From a checkpoint of a small mixture-of-experts model trained on Wikipedia.
Size: 14 layers, width 256, vocabulary 17125, 66.1M parameters.
Experts: 32 experts in each of 14 layers, 256 GELU neurons an expert, 2 picks a token, a softmax router.
Training: 549M tokens, 8379 steps.
Below are experts of layer 8 (counted from 0) of a mixture-of-experts language model. Rows are named router (the router's row for the expert), up (a neuron's input weights, with its number), down (a neuron's output weights, with its number) and show model dimensions 0-255. Each number is 50 + 12 x the weight over its row's rms, rounded and kept within 0 to 99.
After each expert's rows: a language model's description of what the expert responds to; "raises" lists some tokens whose logits its average output raises strongly, later layers aside. This comes from a sample of Wikipedia text that the model never trained on.

# expert 29
router:35 57 61 58 61 42 57 50 46 56 48 48 35 34 83 49 49 38 56 66 52 53 38 43 27 33 62 58 47 51 49 31 40 44 31 70 46 42 57 72 47 49 42 52 45 37 37 26 70 53 48 58 48 49 42 23 65 63 38 50 51 35 58 56 57 43 55 50 47 39 70 51 67 55 49 52 68 67 49 45 66 65 48 61 55 56 64 55 77 45 55 65 58 49 54 70 45 59 66 41 60 58 46 67 32 47 22 50 58 54 61 62 44 70 44 61 37 76 45 52 45 46 42 46 53 30 66 50 51 46 46 57 62 55 50 31 40 53 56 43 62 74 80 49 47 63 59 73 40 40 45 48 38 45 38 39 65 32 73 39 61 49 60 52 45 37 57 38 46 47 68 80 48 51 40 55 40 27 54 57 50 44 66 41 63 42 67 35 49 49 23 45 64 32 54 45 74 39 26 54 66 48 49 50 65 58 42 65 43 47 23 40 70 54 50 63 45 42 55 33 32 51 38 41 59 38 49 40 27 26 36 45 40 26 43 54 55 55 47 31 40 63 40 68 60 61 45 48 39 62 51 54 62 55 44 58
up2:48 52 17 64 46 64 61 42 73 52 29 64 57 51 68 52 57 24 71 44 61 67 48 56 31 52 40 51 42 40 60 37 49 49 69 35 41 52 66 32 64 72 55 47 46 64 50 42 55 47 45 62 71 47 53 47 41 50 55 51 58 74 55 57 55 53 54 57 35 37 69 30 49 46 46 32 46 45 46 55 40 47 53 38 39 34 29 63 43 34 58 44 45 29 60 60 43 60 42 66 55 46 60 77 70 40 26 37 22 51 55 49 46 57 58 50 47 35 34 31 59 80 48 49 73 69 57 37 46 49 43 57 50 63 55 45 44 64 54 57 60 37 42 53 61 55 55 58 47 53 63 31 50 58 37 68 44 58 58 62 49 56 63 47 80 42 63 52 62 30 26 55 45 54 42 47 58 35 47 57 49 48 46 50 68 53 59 41 45 74 45 47 73 54 69 38 58 65 34 53 41 39 40 59 38 36 43 54 47 56 60 27 31 45 47 67 45 34 54 61 74 59 74 46 35 57 43 62 24 42 52 63 57 47 53 44 38 48 45 47 52 49 74 44 50 27 33 78 52 58 50 38 34 58 31 51
down2:31 64 54 31 45 49 59 37 55 62 48 49 57 40 63 50 70 53 71 61 47 46 59 56 41 30 52 60 76 70 43 51 60 05 46 49 51 58 36 60 36 23 72 38 38 65 56 52 40 56 34 56 49 40 52 42 64 46 29 48 35 56 41 33 49 46 68 53 57 44 47 27 49 60 48 39 53 34 39 80 62 55 21 42 49 67 51 48 42 39 45 48 59 49 64 74 66 48 52 42 22 44 53 56 53 48 35 46 52 64 45 54 52 50 27 50 60 49 53 68 38 41 47 44 47 50 36 59 27 56 63 56 52 48 47 50 47 59 46 52 46 51 56 28 19 63 49 50 68 53 70 47 48 45 48 57 58 51 42 66 73 65 43 66 47 48 30 47 34 60 58 33 69 56 68 55 51 65 30 66 49 41 63 76 59 57 56 47 55 40 37 51 41 37 61 59 46 42 38 53 41 70 34 39 59 47 46 57 41 44 42 75 56 50 43 48 52 48 41 43 51 51 38 51 69 55 30 26 63 58 44 45 61 52 40 43 59 36 58 84 34 49 42 56 61 46 61 58 76 40 44 44 30 64 72 47
Common nouns after the, a or his, often ending a phrase before of or punctuation, such as career, season, club, age, attempt.
raises: ".", " and", ",", " in", ";", " ("

# expert 3
router:39 64 49 57 53 47 54 58 43 68 28 44 34 37 47 59 51 41 32 51 46 46 58 38 49 46 50 44 31 49 22 56 44 51 40 40 53 49 46 45 51 51 38 58 44 40 47 49 48 31 52 60 46 58 45 59 46 39 54 33 43 54 40 48 51 55 29 30 35 62 80 28 27 69 28 33 47 50 47 44 73 76 41 67 45 62 75 68 40 44 75 61 47 35 57 52 48 47 61 50 60 45 31 72 46 48 21 61 47 60 66 54 63 66 61 61 56 68 48 51 49 64 42 45 54 42 72 45 67 45 46 49 57 55 51 55 74 69 66 19 52 78 55 29 45 59 62 68 33 43 52 63 63 50 41 50 57 29 66 67 65 44 64 45 46 51 75 38 45 38 46 58 53 49 47 45 47 16 57 63 52 63 49 50 31 45 57 46 49 41 61 45 49 50 58 61 92 33 43 57 68 47 53 39 37 37 53 52 51 60 59 37 68 55 43 50 26 67 44 52 49 70 44 51 61 55 57 53 46 50 38 48 55 51 36 40 58 47 50 53 43 56 63 57 65 37 35 59 60 49 60 20 48 32 35 46
up1:43 41 68 59 55 50 53 48 59 46 51 53 52 54 55 66 28 50 52 71 48 36 62 68 43 47 74 43 47 70 48 42 41 42 68 41 63 64 39 21 61 54 62 59 52 44 59 56 57 45 61 47 40 55 41 57 41 26 71 42 47 41 66 50 50 42 54 39 19 41 43 39 59 43 53 53 42 58 65 45 59 50 28 47 45 46 65 35 42 55 60 67 47 52 37 47 65 54 63 61 53 37 54 59 38 70 21 59 47 63 39 62 49 71 53 53 67 36 59 38 52 73 54 39 47 38 49 47 50 73 63 20 46 59 60 42 39 57 47 43 34 66 61 62 52 69 50 63 39 42 59 67 48 54 66 69 20 42 43 43 31 78 64 50 56 65 63 66 52 55 37 42 53 37 43 50 55 36 68 29 61 50 66 51 79 62 41 20 41 44 42 47 58 46 46 81 57 58 58 52 53 41 49 45 51 47 36 82 38 45 34 34 65 32 54 65 61 53 53 63 50 68 41 59 48 44 66 44 37 44 59 60 53 62 35 40 53 37 63 41 54 31 54 49 32 26 44 47 56 49 67 30 47 47 54 51
down1:74 41 33 49 57 53 40 52 42 52 28 53 44 76 36 52 50 54 60 50 43 57 40 51 50 49 43 34 52 65 62 38 52 49 66 40 39 39 65 50 47 47 44 40 45 58 57 44 46 65 51 42 58 27 41 51 53 62 54 47 61 53 50 50 29 43 58 86 53 35 36 62 40 55 53 53 62 35 43 79 76 42 56 40 48 71 41 34 46 81 53 43 28 48 31 71 55 74 54 48 54 82 31 49 54 49 46 66 43 59 51 36 49 65 53 37 34 60 55 53 48 40 30 60 56 43 49 26 49 58 40 52 58 50 42 51 44 42 53 57 54 37 52 66 60 42 41 46 48 66 47 40 22 52 35 55 39 49 58 36 43 31 63 37 33 40 36 33 51 44 45 61 60 65 75 44 37 40 39 59 59 52 45 67 39 58 40 83 43 47 65 26 25 49 29 51 27 52 74 40 39 37 33 56 63 43 65 53 38 38 59 68 51 37 52 52 41 53 65 50 72 43 50 59 40 48 75 63 62 85 44 52 42 50 63 62 47 42 31 37 55 53 43 57 45 42 29 51 57 44 47 50 50 40 38 46
Spaces and first digits that begin years and day numbers after month names or "in", plus an opening parenthesis after a term, e.g. "comune (".
raises: "1", "2", "3", "6", "4", "5"

# expert 30
router:33 59 55 52 48 33 57 50 47 68 36 51 58 46 64 51 63 48 44 63 50 46 50 47 51 55 50 64 46 76 34 28 48 35 54 50 50 51 48 48 75 28 61 56 38 53 41 48 64 28 37 51 72 65 27 29 64 55 54 20 34 53 61 51 47 40 33 47 49 59 44 49 40 53 29 44 52 59 54 47 71 40 43 60 63 73 45 39 70 44 48 74 68 36 37 37 37 58 80 33 81 56 44 68 46 52 29 49 42 43 53 39 65 57 49 61 23 74 43 52 62 72 39 32 54 51 48 50 65 53 70 46 49 46 51 35 44 59 44 49 56 58 73 56 52 73 64 58 50 53 44 58 47 52 38 53 60 34 51 70 67 44 62 43 48 45 59 43 48 42 74 52 23 59 61 57 49 51 69 55 52 39 74 59 28 44 72 55 43 62 63 40 47 58 42 65 63 44 49 54 42 33 68 30 65 60 60 52 66 42 27 42 60 26 49 56 37 71 50 53 41 48 35 51 39 40 49 50 23 27 50 41 41 44 45 50 43 57 44 47 38 53 40 69 49 60 43 53 42 51 64 53 45 48 33 49
up0:25 56 28 53 57 56 61 61 77 48 46 36 33 61 58 41 64 64 54 55 36 29 46 46 34 53 30 45 76 40 67 36 58 71 35 44 61 35 55 31 46 41 52 47 31 39 48 45 62 48 55 67 24 55 35 48 65 72 46 53 43 47 40 57 47 47 38 37 65 46 57 54 33 42 54 47 57 51 54 61 51 42 69 44 46 50 36 64 60 37 51 44 53 76 38 60 42 43 58 62 41 38 74 53 55 55 42 50 47 63 56 56 36 69 60 66 56 57 65 61 51 59 41 56 55 54 55 52 63 52 45 42 62 40 42 55 40 41 44 51 58 23 59 75 58 51 68 37 71 43 40 56 31 48 48 65 40 57 54 53 58 42 52 54 43 64 60 54 68 65 33 42 24 44 31 57 38 48 51 33 41 54 57 33 46 64 53 50 29 74 59 41 41 51 46 59 60 48 67 51 79 41 58 49 27 42 50 70 36 63 31 35 59 51 32 25 63 46 73 45 45 56 68 39 62 67 68 49 49 44 48 43 31 38 47 69 35 58 45 31 60 44 40 38 25 41 28 41 39 46 43 59 46 41 53 23
down0:43 58 61 55 43 61 49 48 47 50 53 38 53 36 53 49 49 53 40 27 41 70 64 36 50 50 47 68 46 54 32 44 63 37 50 58 35 53 62 27 48 39 55 35 47 44 52 48 74 50 43 61 48 53 51 25 60 47 43 42 61 56 28 71 36 69 51 65 51 50 69 46 69 69 63 45 43 68 57 58 47 44 52 43 52 54 48 51 59 36 49 26 50 60 51 33 42 64 68 37 44 47 35 47 44 35 50 44 58 26 27 63 30 61 73 49 56 51 31 61 50 66 41 74 45 22 47 30 59 62 58 37 86 71 67 55 52 54 38 47 61 47 52 54 58 47 57 23 39 39 70 36 37 28 50 52 49 46 67 70 71 64 26 50 50 47 50 45 56 50 53 46 55 43 68 46 44 67 56 38 37 34 40 29 47 57 51 40 44 50 44 22 49 53 55 46 46 55 44 30 56 53 52 70 59 32 66 37 45 63 48 66 49 48 73 57 67 69 65 54 73 59 54 44 35 67 75 67 43 52 57 52 40 41 28 48 32 42 48 35 63 48 61 41 48 53 55 39 50 42 35 52 68 33 44 66
First pieces of split words and prefixes such as Tur(kish), anti-bul(lying), mid, sub, War, Air, often after hyphens.
raises: "-", "c", "in"

# expert 8
router:36 70 63 58 32 36 59 45 39 49 34 49 34 29 67 47 35 49 64 63 55 42 55 44 42 43 56 28 55 39 42 39 42 38 41 43 61 54 58 54 68 45 49 37 47 39 54 51 52 44 56 55 45 70 36 59 63 58 42 67 29 06 56 40 61 26 47 53 29 53 71 39 50 59 51 44 64 67 58 35 37 60 39 73 50 48 53 58 64 45 51 63 43 52 66 42 34 75 52 54 52 75 42 71 49 42 43 40 60 41 48 50 42 67 61 41 49 47 30 56 52 54 28 39 51 66 58 41 58 31 76 45 52 30 58 57 61 61 57 33 60 64 60 49 61 51 62 78 50 47 47 71 36 56 48 25 70 38 66 49 46 49 52 43 52 41 58 61 60 54 65 55 42 55 44 39 74 53 74 61 56 39 66 60 55 39 43 48 52 79 34 42 68 38 41 47 58 38 37 54 63 45 65 36 56 59 50 54 47 44 34 52 51 73 50 62 33 29 40 52 36 51 47 41 64 32 44 56 34 31 39 44 49 36 47 59 59 41 45 65 64 76 28 57 70 62 35 57 39 39 52 43 43 44 45 55
up1:48 72 44 45 62 38 58 57 58 48 74 42 48 36 68 50 80 60 25 63 41 56 77 69 53 39 46 56 65 66 55 60 51 76 51 45 42 49 33 43 42 62 64 52 45 55 51 45 72 62 43 41 55 52 48 25 34 63 45 38 38 44 35 49 43 39 40 65 40 27 40 44 78 53 46 45 42 24 58 34 53 44 39 56 38 46 43 56 52 53 72 52 52 42 50 46 49 23 58 43 54 53 48 27 45 66 54 61 35 92 53 49 56 60 45 72 52 51 54 58 29 63 30 37 52 49 62 50 67 56 51 46 50 61 54 73 38 43 53 70 46 64 48 62 42 44 57 42 63 65 31 48 40 52 42 63 48 49 44 53 44 69 49 52 44 58 51 61 34 25 43 49 62 35 44 53 50 32 25 46 41 62 61 44 41 38 53 29 52 43 52 45 37 72 32 39 56 42 47 60 76 54 38 63 62 43 51 39 38 77 40 48 59 29 40 35 34 44 38 55 48 27 56 34 72 22 48 52 43 55 55 66 54 61 57 51 45 50 51 54 55 67 41 50 58 47 47 41 76 42 54 45 32 48 45 58
down1:48 75 51 54 66 71 53 42 49 71 41 44 64 38 44 68 84 51 51 62 68 49 59 45 52 48 52 69 55 59 27 75 50 61 46 41 57 49 38 56 52 51 39 75 63 56 41 43 46 48 21 40 40 58 38 40 25 58 49 46 61 61 34 39 33 51 60 44 50 36 49 46 48 36 58 46 61 51 49 39 58 38 41 48 41 60 64 35 54 51 73 70 60 55 68 51 54 25 50 59 44 27 26 60 62 36 55 59 36 54 57 62 53 37 60 28 68 42 66 63 45 64 16 45 55 54 63 64 45 44 60 39 48 35 59 46 47 22 41 42 39 45 65 57 26 62 48 57 61 63 48 45 54 70 46 81 29 42 62 39 46 40 53 50 37 55 42 34 38 39 46 50 55 53 71 47 33 54 34 70 43 42 49 58 31 61 62 28 53 54 52 60 43 59 41 63 49 42 64 44 57 50 54 42 58 40 62 35 47 55 56 37 44 45 55 62 47 57 52 41 70 45 54 51 49 56 42 41 56 62 40 60 37 65 67 21 50 24 59 65 59 33 60 47 62 55 40 12 46 45 66 49 48 58 50 41
Past participles and verb endings after was, is or been, plus particles like up, out, down, such as used, known, devast'ated'.
raises: " in", " to", " as", " and", ",", " with"

# expert 19
router:42 61 60 66 40 37 49 67 40 65 69 71 51 47 45 68 58 21 47 66 72 49 60 29 47 36 34 43 54 39 44 44 22 48 37 67 40 43 39 50 41 44 35 58 40 55 56 49 70 50 54 83 46 47 48 47 40 55 59 46 56 50 36 50 53 30 37 55 29 53 54 40 43 61 47 37 80 43 64 48 38 59 59 67 52 65 72 41 45 35 47 74 70 54 57 47 36 81 63 42 61 69 24 87 26 65 56 61 72 65 51 43 49 57 38 48 49 51 42 62 38 52 38 43 80 50 58 52 59 53 70 49 70 37 63 56 56 60 56 42 64 55 60 35 35 53 41 47 49 41 53 56 44 36 63 42 57 41 41 57 54 44 51 49 46 22 58 37 56 58 58 51 41 53 45 70 38 41 59 57 47 49 70 61 48 45 62 41 44 46 51 35 43 40 43 50 53 37 35 59 57 39 44 41 50 49 53 63 50 50 27 33 67 46 41 66 36 64 39 35 39 54 33 49 45 49 52 37 43 32 32 22 59 63 33 55 59 70 53 34 54 60 62 65 55 57 58 31 51 54 51 51 60 45 43 64
up1:46 59 42 72 59 57 44 68 10 73 55 48 55 43 44 68 46 40 53 52 43 42 59 46 39 56 55 69 52 66 48 39 46 51 46 18 57 60 44 43 47 48 70 55 52 45 37 46 64 52 54 75 34 39 38 46 55 40 26 46 59 36 56 74 47 53 48 57 66 53 38 63 39 48 54 50 43 41 60 62 57 45 48 58 74 64 44 60 39 60 51 55 44 33 51 57 35 70 44 59 55 47 32 53 53 39 38 40 53 60 52 72 42 48 47 46 71 40 33 60 44 65 44 47 77 43 45 36 62 35 43 29 62 35 54 41 37 49 59 44 36 44 92 65 53 44 44 55 50 50 41 21 42 43 67 35 35 40 24 44 61 60 49 60 66 64 59 49 71 24 37 65 57 50 51 68 32 26 32 45 40 38 55 58 71 55 68 55 57 57 50 56 54 58 36 52 43 34 67 42 52 48 48 58 46 46 44 46 41 46 46 55 50 42 36 60 28 52 53 44 63 45 48 62 68 40 72 34 42 61 68 53 61 72 36 47 40 41 36 64 49 51 37 49 30 31 62 62 57 33 64 71 56 57 44 46
down1:57 46 67 56 58 27 39 63 69 63 79 48 57 53 56 65 65 61 46 60 55 56 51 44 44 50 68 38 44 50 40 43 64 65 31 42 43 72 52 36 50 53 48 51 51 63 54 33 27 50 69 39 47 58 60 47 34 43 64 62 46 37 56 43 57 60 44 55 66 51 30 68 50 36 54 68 56 46 57 58 57 74 70 27 61 39 49 45 50 43 59 61 53 56 71 61 54 66 32 54 59 69 42 68 59 39 57 67 56 34 46 56 37 30 41 48 67 31 40 50 38 40 50 82 62 69 45 45 34 46 23 54 41 55 49 58 42 68 51 49 68 49 29 53 62 60 66 44 28 51 58 41 55 46 52 56 59 20 20 47 50 38 48 60 49 50 69 45 36 70 31 71 56 59 45 67 43 49 73 53 21 42 51 41 60 59 37 55 61 38 62 51 77 47 60 46 65 53 52 45 36 56 22 53 42 50 52 41 59 61 65 61 71 47 66 55 65 53 53 45 31 53 50 54 39 44 70 46 50 40 54 60 49 50 44 61 24 55 42 36 58 56 51 36 50 48 44 60 48 62 46 28 38 33 66 43
Opening pieces of longer words, mostly verbs after to, and or not, such as satisf(y), consequ(ences), comp-, rel-, re-.
raises: "ac", "1", "ational"

# expert 11
router:38 68 43 59 46 63 41 49 52 54 42 66 33 35 47 50 23 51 49 49 49 46 62 38 61 31 55 64 47 28 54 47 58 72 52 39 63 39 43 47 53 63 51 62 66 26 49 50 58 57 68 47 61 31 42 53 51 34 30 43 72 33 43 45 44 33 52 50 36 62 55 41 38 62 48 53 46 49 48 46 59 54 50 51 52 51 42 38 51 59 45 59 59 38 56 63 53 65 60 42 43 46 45 62 49 58 54 40 42 48 65 53 56 47 49 57 44 70 42 57 37 61 50 45 63 36 64 40 49 40 46 64 44 70 55 31 32 77 34 52 49 74 42 37 40 46 33 47 37 58 48 50 35 54 60 46 47 52 74 63 60 55 85 67 46 23 68 48 49 51 53 49 36 52 64 71 48 44 45 60 70 25 56 43 64 60 72 54 43 61 46 40 84 47 45 65 70 30 58 65 40 17 49 50 42 50 51 66 27 26 43 27 55 65 53 41 53 62 39 35 49 54 57 32 48 37 59 34 55 56 33 34 43 45 39 48 52 60 69 37 74 81 50 38 53 45 49 29 50 64 58 62 49 58 24 37
up0:44 51 27 42 50 32 67 53 68 72 44 43 42 65 69 40 61 61 37 41 56 38 50 46 46 54 48 62 68 35 42 52 65 32 26 46 42 48 52 57 51 57 59 52 45 52 50 46 55 26 64 74 67 54 48 60 38 58 55 61 54 50 45 43 62 54 56 53 69 50 65 40 45 48 50 61 43 43 66 56 58 39 48 28 77 59 26 57 50 61 33 44 51 40 58 20 38 55 28 49 51 21 44 45 52 53 59 58 66 47 47 61 48 60 33 57 48 52 30 52 48 48 49 48 41 35 34 49 70 45 54 30 58 64 37 09 31 66 52 39 36 71 60 58 58 36 40 52 57 38 48 58 50 50 46 40 51 34 52 74 50 53 71 63 66 49 49 40 54 57 60 52 46 39 42 49 35 43 47 58 33 45 85 70 44 59 53 76 75 62 41 58 52 58 80 50 22 51 45 66 63 51 49 66 57 62 34 54 47 44 38 47 53 57 84 62 30 50 30 47 45 54 45 38 62 63 60 60 40 44 43 52 55 43 49 45 66 69 66 36 53 47 52 53 73 62 44 48 47 61 53 30 55 45 40 53
down0:62 59 56 39 62 56 69 31 47 28 52 37 66 43 41 21 53 54 55 43 50 66 37 53 44 45 42 56 35 66 56 51 49 74 49 57 47 34 50 47 44 61 45 44 53 64 57 41 76 32 61 74 66 36 61 80 66 44 45 69 47 52 52 39 29 42 35 42 47 48 34 44 37 46 37 37 39 49 55 72 26 65 43 65 64 43 33 63 27 43 65 45 54 66 32 67 22 53 52 39 56 41 62 65 50 40 40 56 61 46 48 63 43 52 48 38 64 51 54 62 74 45 34 48 72 57 30 50 59 55 47 57 52 48 44 67 41 55 41 45 52 60 41 58 44 57 40 27 45 41 55 49 41 51 61 57 17 34 50 48 60 60 55 41 67 41 36 68 35 45 34 53 56 70 43 60 56 61 35 55 53 44 73 44 44 54 44 51 52 50 32 69 42 62 50 47 33 51 59 44 57 46 60 38 51 47 56 45 44 72 33 62 42 40 70 28 62 42 37 22 31 65 59 58 45 54 57 58 66 42 45 44 48 47 48 31 43 51 47 42 49 46 61 59 43 75 40 50 26 64 60 32 28 31 61 35
Line breaks, list dashes and field labels in infoboxes and taxoboxes, such as Born, Personal information, Scientific classification, Interactive map.
raises: "==", "=", "Personal", " ==", "Scientific", "Background"

# expert 31
router:26 38 39 60 40 52 55 51 38 61 53 60 48 59 47 63 70 25 47 55 56 46 48 50 31 48 60 57 65 47 43 45 37 41 39 49 44 38 39 64 40 61 66 52 39 37 47 38 68 41 58 59 48 55 45 55 42 50 60 39 71 38 34 62 74 40 47 34 36 71 50 36 54 57 25 35 69 42 63 45 47 70 53 50 55 59 56 47 51 54 51 54 61 46 53 33 25 55 62 32 54 48 34 75 43 69 64 49 55 42 55 48 72 51 51 62 38 71 64 52 52 79 27 44 53 43 51 53 54 39 45 60 56 32 67 63 28 68 42 35 74 70 46 45 52 49 41 69 37 46 54 47 64 38 47 34 64 58 72 49 55 52 50 43 54 45 61 43 51 56 52 50 24 58 64 43 34 55 55 54 47 46 56 37 47 39 53 41 32 57 56 17 58 39 67 41 56 30 41 56 57 39 55 38 41 32 53 62 53 57 21 34 57 62 48 52 34 58 44 55 25 37 56 57 65 34 65 48 59 36 38 35 63 43 40 58 72 47 33 39 42 64 49 76 60 47 56 38 43 54 57 53 54 55 27 93
up1:73 46 58 55 63 46 32 36 52 75 59 65 46 66 58 14 40 41 59 68 44 33 68 39 30 37 47 76 59 75 81 73 46 61 30 22 69 46 50 53 47 47 50 55 46 56 64 64 44 68 44 50 52 69 57 51 25 76 22 61 48 58 60 59 62 49 62 45 64 65 56 51 41 75 60 42 31 51 57 52 46 60 42 41 41 46 65 45 63 54 57 44 37 44 50 53 53 49 66 40 40 40 50 63 39 40 52 40 36 55 73 45 35 48 37 72 50 36 38 63 38 58 52 44 47 52 49 44 38 39 72 30 43 36 55 58 41 59 51 41 35 32 38 54 38 50 43 51 58 71 62 53 62 57 40 42 47 47 42 53 56 38 32 43 46 45 51 63 66 51 40 38 53 44 61 62 55 05 46 56 47 26 39 65 51 49 47 46 22 69 52 42 56 54 46 49 37 52 58 63 48 60 43 57 32 54 40 54 58 54 50 44 51 58 51 65 31 55 54 72 50 34 54 42 41 49 45 64 23 57 48 58 59 50 46 39 46 52 70 38 60 36 49 53 49 43 21 52 52 49 50 64 34 59 48 50
down1:57 62 52 34 55 32 48 58 38 65 40 49 70 43 41 19 55 44 54 47 55 71 79 48 72 31 39 40 51 63 59 51 52 63 51 74 61 66 35 41 37 54 56 39 42 33 65 45 59 48 55 52 64 44 57 50 36 55 65 50 55 62 60 36 55 65 58 53 39 27 39 25 58 55 53 52 62 53 57 60 50 42 44 56 64 60 73 73 69 44 53 44 51 46 43 49 37 36 32 34 57 41 51 39 65 58 39 57 47 29 61 39 52 37 47 53 47 68 71 40 63 52 38 64 58 47 50 46 50 69 50 37 68 27 50 38 52 59 44 47 47 37 80 48 52 33 54 50 40 60 58 65 61 39 45 37 71 39 43 72 60 47 49 49 55 45 38 65 30 64 44 61 72 49 45 61 29 37 52 57 55 63 42 49 79 61 44 46 43 47 61 53 46 52 46 38 49 57 52 41 55 27 55 29 45 26 61 47 57 73 59 33 54 41 51 65 76 53 47 42 52 49 62 50 66 29 70 57 53 62 57 42 27 42 71 48 34 54 67 64 76 47 44 63 37 53 40 59 59 48 40 39 87 53 45 42
Newlines ending lines, headings, list items and table rows, plus == heading markers, | cell pipes and |---| table separators.
raises: "|", "In", "As", "The", "-", "Un"

# expert 13
router:42 60 58 57 51 52 45 53 30 70 54 42 49 41 43 60 45 47 32 64 56 48 62 42 45 60 50 51 57 45 28 52 44 55 51 52 44 49 41 62 37 41 39 63 32 44 61 55 59 17 52 59 53 48 36 48 62 55 54 57 57 49 36 62 73 35 26 16 56 55 68 43 39 76 40 21 48 56 62 50 57 44 46 66 74 58 63 71 53 15 43 53 55 32 76 49 24 50 67 56 69 52 44 73 42 50 43 62 54 41 59 51 48 59 54 62 55 72 28 50 65 63 27 50 56 60 65 34 57 50 44 60 58 54 66 69 69 56 37 34 41 59 69 29 42 59 57 59 31 53 51 63 54 51 48 33 43 33 66 57 54 47 44 27 38 43 58 29 58 56 43 58 49 32 53 62 46 29 50 58 58 57 59 41 33 35 53 54 49 47 60 46 51 43 37 59 54 44 45 64 68 42 34 51 42 39 65 60 47 54 37 31 48 77 53 45 37 54 55 40 53 54 50 40 57 52 61 37 62 30 25 36 45 45 43 40 47 52 43 33 32 54 45 61 78 45 45 53 60 71 55 28 63 47 43 64
up2:48 39 57 41 67 46 60 47 27 61 41 49 46 30 53 52 44 35 46 41 45 45 33 33 53 72 71 27 49 46 25 61 69 64 37 41 61 47 46 27 49 64 57 44 30 51 45 53 70 61 68 40 53 40 59 38 68 65 56 26 39 28 56 56 48 50 46 54 55 41 70 51 52 53 47 44 52 51 52 45 24 56 47 43 58 66 52 62 46 56 52 36 40 48 55 16 50 31 47 44 46 67 37 47 47 43 58 44 53 43 59 34 64 63 64 40 53 54 40 40 54 46 44 22 31 47 43 40 28 43 33 75 54 39 33 51 58 51 75 47 52 48 54 24 55 49 44 48 46 60 55 58 41 42 51 53 56 59 45 60 46 18 43 28 71 56 37 53 49 42 54 54 44 44 50 52 47 31 54 63 46 66 36 67 57 57 63 47 32 47 41 61 47 54 42 48 38 57 53 60 70 54 41 49 42 58 45 31 59 53 77 47 54 39 59 56 47 49 35 39 67 53 71 39 88 36 47 59 46 58 56 44 38 57 46 33 36 60 41 73 39 67 48 31 51 77 40 60 47 68 65 38 62 80 49 71
down2:66 41 75 52 48 42 60 58 47 49 51 55 43 66 63 59 62 46 47 64 56 51 37 88 56 32 19 61 70 60 71 41 46 64 54 37 49 50 59 51 38 47 43 57 45 42 57 27 39 50 36 54 60 34 59 40 49 36 54 42 55 43 61 48 58 47 77 47 61 41 44 24 42 67 50 41 28 42 52 75 52 39 47 52 46 26 51 54 44 28 26 42 60 41 39 42 53 62 64 54 68 58 66 46 43 35 65 49 40 42 44 20 64 56 78 27 41 37 55 38 48 48 43 40 53 58 15 58 44 43 49 69 45 57 33 72 37 39 34 43 38 34 46 46 48 32 52 50 69 51 59 52 24 37 56 42 56 41 67 70 33 55 46 39 59 56 32 47 41 54 40 52 44 53 57 41 32 74 63 68 38 62 57 50 48 42 58 53 52 53 49 58 42 50 58 40 61 57 56 59 43 58 51 40 57 23 67 32 62 50 53 64 48 28 51 55 70 53 49 44 35 49 37 43 30 55 56 57 55 55 48 62 63 25 38 39 50 36 50 45 44 54 72 52 51 55 45 41 21 59 42 56 60 42 67 44
Digits inside numbers and spelled-out numbers in sports scores, results tables, ages, addresses and counts, e.g. Group 4, 2-2, three, five.
raises: "0", "6", "5", "4", "3", "7"